Below are experts of layer 10 (counted from 0) of a mixture-of-experts language model. Rows are named router (the router's row for the expert), gate (a neuron's input weights, with its number), up (a neuron's input weights, with its number) and show model dimensions 0-127. Each number is 128 + 32 x the weight over its row's rms, rounded and kept within 0 to 255. Numbers have three digits each.
Before each expert's rows: "mostly gets" lists some tokens that are sent to it at least half of the time. This comes from a sample of Wikipedia text that the model never trained on.

# expert 12
mostly gets: "ṭ", "ryst", "ör", "UR", "abb", "urp"
router:163101156155174126114131126157131093091131046204124113097177157088130146123112114086158149050107099144105163113135122166111116127123096111085114180069142124073137092140137158141110146051140118151135166157143149112103142150183145100183177113143094139106096167095112093192083088113110173090119085107132174150108115045087147143144172138172147114145157156110097103063132119104124105146178
gate0:119134088116092129109134158154133125130117123183095165202028147167142132149077170140135191093162152122102101132058094103148136100050102123123102102134113074164171187143152193131122122150112085089133082119121145104093177143065100097112131117180118111175157106120143107125095096109111102142134083166173129140140108153093084117184161096122153112205125133137147149100117166067112128125153
up0:092134146110203121180127152110139116067090102165194109143166114171125073132094107112144127158109122146146121124158153113100120146116131135131145057161148120070078154166188079133119139110133108106161132173193135085119173134093121074156121152145119132155084086117075075098124120160133179112117082116085122102175080127136151101166195130113126144112139197162089190070111146160164166167102
gate1:189124185111161181100105127112119115156171110191124150114067105149123101195108153094128161130080179164111091156093080119108082148082175107128140133085189127117155091180096157097152141109148151202084130055107178165178105135148128132077118136152093153137057175109173114086127148159118112124189136120154118132144181165146155108132128151140124150153124121111139117108158150161142082063128
up1:086096153125137130113091101143141103108105072148126091131149081098110142151148174114158154103155064141087151095135047148158144114091089172124131145079165147100157133055085197101109196144146154157103120090153114147147155156080134110172125112088173115152122115095088106135158118073180122116132164128200092080119110176135169116163148093073099083130137152136115095106113184186071149143142
gate2:123139085152165100114112117176183104104118096169098136172154184080085197171097127125156123143139166121033126136116110158127158141127125117155157118150120116093185139061098163114067098049179132132106170132126123096118139110154134149148153152132172178087122162120147088198084142113071112190138153176147096081093138136112118141161105057091104105127116133144152133105097092153125181129094
up2:115153116087120126099160109105090140109100145120126138101168055137178087172166115144172095105119110112139072142101081091152145145183104129086117171131082158067156082159176119186126126086212130177180096137084107147114127199093102118122102172129154129095122124122132100115158100125163110035119056122166141111136145113123091128110126169158149122103112149141106142159081199162111153164092
gate3:108119092158154126159136117150117063174093086094135134116133094072178144120157157090158159145131141076208161084105074148146145103156099120099138075150169141126133123119047130129186151149151086127082146084163118098076116159102122132170149106151133177097084072137074082102094125117113171129155175118104120121066135104142164093170110096152162163054176131117193143134114131121142082104132
up3:135109110163106093145144096147142221098089124167089088143080108110087141076117120051151131194124154141165097090083120114127088162124117111132078138128205133121048106091117124156102162114142089165112106138170186081073110144127131122155118088103108119088130117180136198192124148123105106092175082127140143085124117132131150079132163151138068129145118121114165092086108160122092090157158
gate4:065166093093182104147114152135157112156154095164126153105123111136112167149143173111161138136099111141144147109126105130173064131151121120165222147149169133139149159152176093106141139105096078105117121089221108132118149157104093109137089148072080107177125146087155137122103148116129129189129066164090186134108125091183196126114134093109131187090162072135106142109137104158066073118141
up4:090162149134115122126095107095141149134159138058151106140121116164105122150166125085121146083117073099120127121029150155156116137122182133163120129142057166168188165099091112130173122168079078139058113134107173110150150116062127052149087083106101114129154093132187126054097121117110126139181137125110112112144135106139176134113094143093122168168157168185163110095135158163095130171099
gate5:149149080096124122158134185134120150132140070158138057125123140130129154172133134168111124161120133127116193149098187060081191112119120115175114150120137103166122110130139124090155094061120106141122151078172081197127120109108168157186138190126181149121156148130112088146195146137122044104115145157118147147118135117068031121108100129129125113098115099175180103087106092127159138101112
up5:142144130155126049072117080124163115145144162097146113149129169094128070165195117089109135178128163159098131166159175141164140176162134101079123100134093187091130156146131146181075114147189108049112086157117156071172110131142132146152100093121129126154187132157159130074098139077136127119181118147079127119134148150133092191137097121123086143167155133166123178093063102162130147100102
gate6:099117171102163113137095102101125112081099139063172095173133081139145141084122106168133116128106178151155196128146119072172157111088117122092171111179164108102149135132067166150139071136110113120106177135108098120112088122133140149075141114167154146069150161127117051112121130120058177135075102183073125186110151196181129116138108104138056139150182111118125162134135092176130120112138
up6:091135145093076157149076063156096184134086099143105069142125149145141124155124139163083132193131116133161131176094116159108128115115122128112150170089110056092172127120134149137120130115133088175132118156181121113195106171120131145115131095088143150130160162123103078096110107101068171098143117112129141122172056059128099093176151094153095133147115139116102143182077111207090183069151
gate7:113117094120104156112130144119161138142130086120102153160133100167098067086081131174193154119132114135172193108078165105108080117121144128160140101186143136150156126154132125086136132167123168062127132155166123112106144100138131147156164083151163195147132149190045125137143133082197121158148131132085146179188097102136129138133169130103112095208164191156175173095167115111147085169113
up7:166140139114197112112133105101137151125118158150085097137126109108158164110113149173127115139144109141115120086076135087115114155160129138115064147117114161146131162110072039124124122136163169144147093124127166158104091070131134212158168117112135175103134150200172190154093100176135115106092098145163082150083156138124157132083107165149195082148151085104148131112166032166122085162146

# expert 49
mostly gets: " Genus", ":", "):", ".:", "',", " ."
router:100172145140097151159131178200189105095117110141116082114116124068171130143167052089131088104158139094198093136104139108160186116133130071135130151158125128155159151114169124159165168165105070162152102147125098110142129101130147097065099100137160134164097138150151084164120116080142097088148129136086189101117176167156142135164167101076156203110095155185132143151150148164123103107166
gate4:182121139139098118095124106174132121125172098121148140161135184085122167079131131109158145109121094087061171156152163165169110104123166122112170134093096133052137102097122145105169189135103069123100183129091193098114177145119172132141074124149103155159071156128146109155148141143177116121097137136097160134091176192068152193097152134140134140114132084088093132100110076136056119082153
up4:115122135189135103142084135100105186168144092124106129130085122166193134152085191123064162100110129143137109132148109090122161179136125135143117135118169118148136106152118069163089185174112165126123162171139046100157075128204097155154143146115171137134122106142093118073167116130114113114141149108146142032181070153144158086100085111132151112118138147116187116162071176125075156140104
gate5:068078138158165085086155144173148077159128131079080157122123076139040070144153154132164129134169128123100122135143139123142102150117147113098097113146128112123140135106135093167086192111136088112090124080049191143147107154098125150138139164132082196121123194103096103170158161118113069122090150182095183101076146121130165110125074132112160133170098141150074105141106072123103149136116
up5:110078143195148063110139188148154109147081123098113154156132040143070089161151097128128173185174110140136105136146108118155125092130112120105121075155138099118116126124105136119091218083147075115127107101101139118150099173073147149163137123146093210118092172122110137174130141132115075165094172180080165083061113094102147158125078123161165156134110128168091127120097111114131110115100
gate6:121114090125171171109089092174173107089134134124120101147128124127115086139156138079068130114155135137139119116164081119120075090094123137087153149160106154120109106132130124117104109119159059110099152111137162133191070094154110079042115172071101133116144163115175132075198162132132190094111121090155185150059136092088170087106118133146116167148072147124159143118080152110052110138090
up6:108126211166073108117178145123063137178119143122118187129089104157125183088118104183166113121063136130094165141087164141134139161187101151129097082130153096104138151120171106132156139129116190114139148135083107140090163141120162149211160100160137166147120136146136124175085153135137081160176144175169079099154109188142074159172137161089114124157148124126098153119134128159117177097194
gate7:204119072153137112136057178159113137151093115140156124135162111136157156135156136082156069105088141132137141135104105153148108110146144188099162110138125093111172153090107096120152174136098128100165097087158182121106153141155133102145126150144133153150136105141143138123127160089179119185119125170169125083149146178190139148106165134186090146141078045159199184106157152031144089132159
up7:123108111079133097181113126082120059145060141118130120141122118118133116123158128114134074141154163121095105146170095097057075067174133081155105125132106132158130095083103162026105169202123169133105113130137066106043098119126123177086140117127145124119120105143117122107086144149132129161101096101170098119163150078203129091133148146166179123127113127129168196151126109126090137078139
gate8:147176159162126095146136104157204116178114179138123138091129103122097206067140137102172109129169136143139144135086137089170149145094129110140113109089137115151106170153138082100158162139134120119201073099123165091102101105135092139171147144175136118046098183093189097116142105147083150169103108103124132118126186143180139101116154133068096112109072206114142123189126145094092147149155
up8:117118159171095111125139166116097117055159147166118135146114078133159079132124105137102178054076100141114132116151133104088135113151079123135134208151115162093090109073097157135090096139191108128044192138187119159138136156116107136141096176126146115148110135172144106125122127110150152073111195125126186186142080121180147148108159069150081161167162085182131117106137105102162132110105
gate9:126140116092157112134151118171161154123178105157126171096166089150177105144092115106106135142147135117103172124132167103160131106189163145184118133102142159119151133122158111189166103108188076147103165150137185129144069133054125116135071204122109136186169177165095101166141135115106137146094115142125114100136105179078120151108094117141089086162108085105093144190070110068072104120190
up9:084120107129127144096147119086073120140118159127096154127105121087153091127143110040105103213151151079123139099164144075185085062113182107121150122126149152185115169150163118151074117145129117152057091134153117168139098160170157128123114153158168153102099083123083170149129091120172125137137131155142168148142142093108181104088185080064159166097119078108149148088156142080135108153087
gate10:139180106144173170073101126181109105102124120102078141124133133191201172105119135117111142103152086128145101124110091152117117162130170120156148083127158144109140091143088169113130140215161056152120154113086137073108081146172115121191126107102142192091101106115098167212110139161141088143160134105139110136117126159092154159189094069102149108142159131195158161133110097125079145100093
up10:111023142124099122170173153084162117155099105119146109176103140082100076131102109148152104140098174140118146153162109127090132072142111160098099119104135060133130174124150082213099136106111178092116118134146131164149180113131109124078107127155110096167159148101159110072122116103121102130096142121118170142170115095187089096079184214171148128140129109106107121082111123124187141133199
gate11:160154112130075161208154148132144101128123106109134114159118097076137076145177091087087190114126148145078139184099153103138127112122116122065111153127179114134152102149110171082118125105143098167132108117094217064160173168123049159142158132086155142164102095135114102177170087108105105173152126116168179151126084142096137197121166115153164107161166147199101145130147113141126149140134
up11:102205161156148085151119089129105119119091083087117129126130186115146163116099133148101167174141120099128084132159121139096150108123120076079119111200156090151155148165080141177117107130091122053121184140119129107167160129162124113128093139131118170104121145108244161183136141124154175123123195115153134105110104147080154090170168115140098180105137186080101089099139141183081123132109

# expert 43
mostly gets: "het", "enh", "han", "an", " poet", "anth"
router:141081135166189091210122116117160119098104153109135180099105082102148127166100113151148099140098142089172143099104143219110151174168185146070096105094131092127117118119086136149164095112175093105130139130149155170168076133094077108114150142141140158114207117178102062109109142127146084155153149166095151138114114128140146103094188159134180122145115144105170144172179090168164081119139
gate0:214083190118121085108135137143151127061137148156107084114104114128120087118156088103125118114121117081126142138118167185080109130098123144142138083106133175119157097117144107116154093080146106130071187157163134162142126105146135149108205108093133125094124168125139197064151165179099079154160091170083104127162150123099143110122111136098123175108074089195106159153077182133134101077178
up0:170104124111139108159138133117121076091182150074083110113073138087103124107147097147167086089121135138188125102151157179111153102176190094145152154116149189120122172162178168116104086119121086125096122120177161133090120072152108147168132108102059106155102114132082183137136220123092111145174183135124109135115121160181117147119157172158099130116161085149142192169151150147155085086154
gate1:088126128158101132165133126110102131138131155107152114166174148124115166164156100169160157093087166182110151162068118202074136180122149101199149141145102095129131124077097156108112087078098109124200176130119154127127100099131137164075125105152218075129097108125139148087095111138074164154109199140094164142158137071135100132145097114131144161116158085077125173106064094100102155129144
up1:141119133131166168131113193170115139096146100148144094121138145117129059196085114104108121133161102071129100151110103134110158106171148099090134173151150091159145125141136107107132123129121134110088088170158126078118144133098105146181194161146112137153117118143109130083169105128206155163147064065158126125066070080108109097156094171122123102110052147176131079133200169131182101146072
gate2:146130153070169133133175122087140125142066154090100112129139133126118122088154155129159205106140132132125085174138124153117110100135121130116180102121142176142142164127144108076183139149058077091086166097170204144190132159085115128156166122155115158149151108096103101145118125116095077160149087118116081100109159150168114122155221116127118088065119169191120157110161074111173094103085
up2:157102136125159155132120089066105145127092191140232169134144137092173134092063135118170140091130207081184172111073114116144160138148160094081109095136158138125111185169119165125128166115071070151196141125066097127100121121113088132161153126124119131108159112134059146068134116099086115153118080134145099111140140142170158084125131166097138128121104137163132073131125078094100152116129
gate3:114115123116118176171173128196174084096109152115184123134134127066148131084087177166171156115120059134171116103088115178124140165112137182066140052099156098156204116083145088098111131146136071115074118114200136140104112091117173078140136124187079125132158119105080096117149153092090131110096123116137093140133172088140161090128122128108097114180167119142098105108141123151124160120173
up3:072171145133138152135152178101161150150126089174142124109110077142105110114144099133165074129176087076141165141141134133077150102106190142126094090142107176132125089167078103106069199106162123124117150144168122136156151124087055110105103124059156121166146104185099157111094112081132137082132095128073125118159122175132143107121135100107105162125061126092088080028110157091130125093128
gate4:153095160115151110183164153141153127023118104140165190172160144106114143128133128128138201111123204117173131072092072137134172189142132174095104182107169115194127135138143107131167111113134149121132133136140183092118184142089101090172139138108130095132157115116113064123122166119077114176111157126116119151107185078173140077124150132086134158153161175128135119136132128098156046145113
up4:148145121159086141077111089165112118163168123176118106087131136156114157132172111093191108102116190145108070111155116165162165125186109101112153164102148110134092106098147108113188132095137091115192127098115113101094052162098194132080095116156117191152110115140154170166134150103134109138177166114224147141121092120097114076172160096083155163097100119132105155182104133075135102152119
gate5:182167117126080121148158115184149165172123119095078143121215113215151102165116161154145170134075123100136132189175119142153171148119128134143087185091147079162145134113108170117127110132162153171138193121101126126149103152102112162151181130120080078115109118086080091160136118161108125098124240129101105099121164132159106129176139140130173182138161154173139131122154139110179123150125
up5:115218115109131151129114147107102140156114107144171125098163137142147098097089121054094124167134133105108101147210140117161078126143143102135166172107150101127137191137153074119112176126158201116122102151185115117079169146167151153182151122145147169139100137181184102113162109174108175113121062084109102134156153126064141116048096161151128157106140131088099121063156130170148126103151
gate6:156080132151161083103128177141125138145181144103129107057107126115106164132126142112115119099130108125165161088128109094137081101098095120117177116066152114125164161079129119143124117070105107155104137180167116095175138118105135077171055134100117119106105141128104101206118150096132149170109116095098118157048148150153109149121141063165159061090181128186185149105174151168187087170123
up6:088108056148095148134160131152140033079123143131090137169129068142169129066123157099090137113122143140138112157148116127101109107094124141174111078161176133194096129120148152102121120155119147110117176124104113155088078146179128107076149164149156135136183135081142167176103128142086141127090133170087112152160095161137168144152065136134184159123172070069141155127180132176116199160151
gate7:050129119102165152124147138147105158105116133095131131200162155121128093176122193176147111142151152094164152138085111187077099042094115201090120121167091158119106101089116149129138147117178093104131178103120120140176114188147159128166148066151123135101161058110115104134108120112163131127138152164155079124091150160176133141171104108165167137093128097125159090107175109105163177062136
up7:129140103150137127189104125088132106068149113208136161152166165130134094112100121169225151080116147117112110188101125121152102120080163155082146157162170052148140175140191166138119116160152083168107145097168107087181078105104128093158129066143127126190135111084099110138136051147144096116129115116111124181085118179112140135164111115096163141136175086125158097131140098088138127150125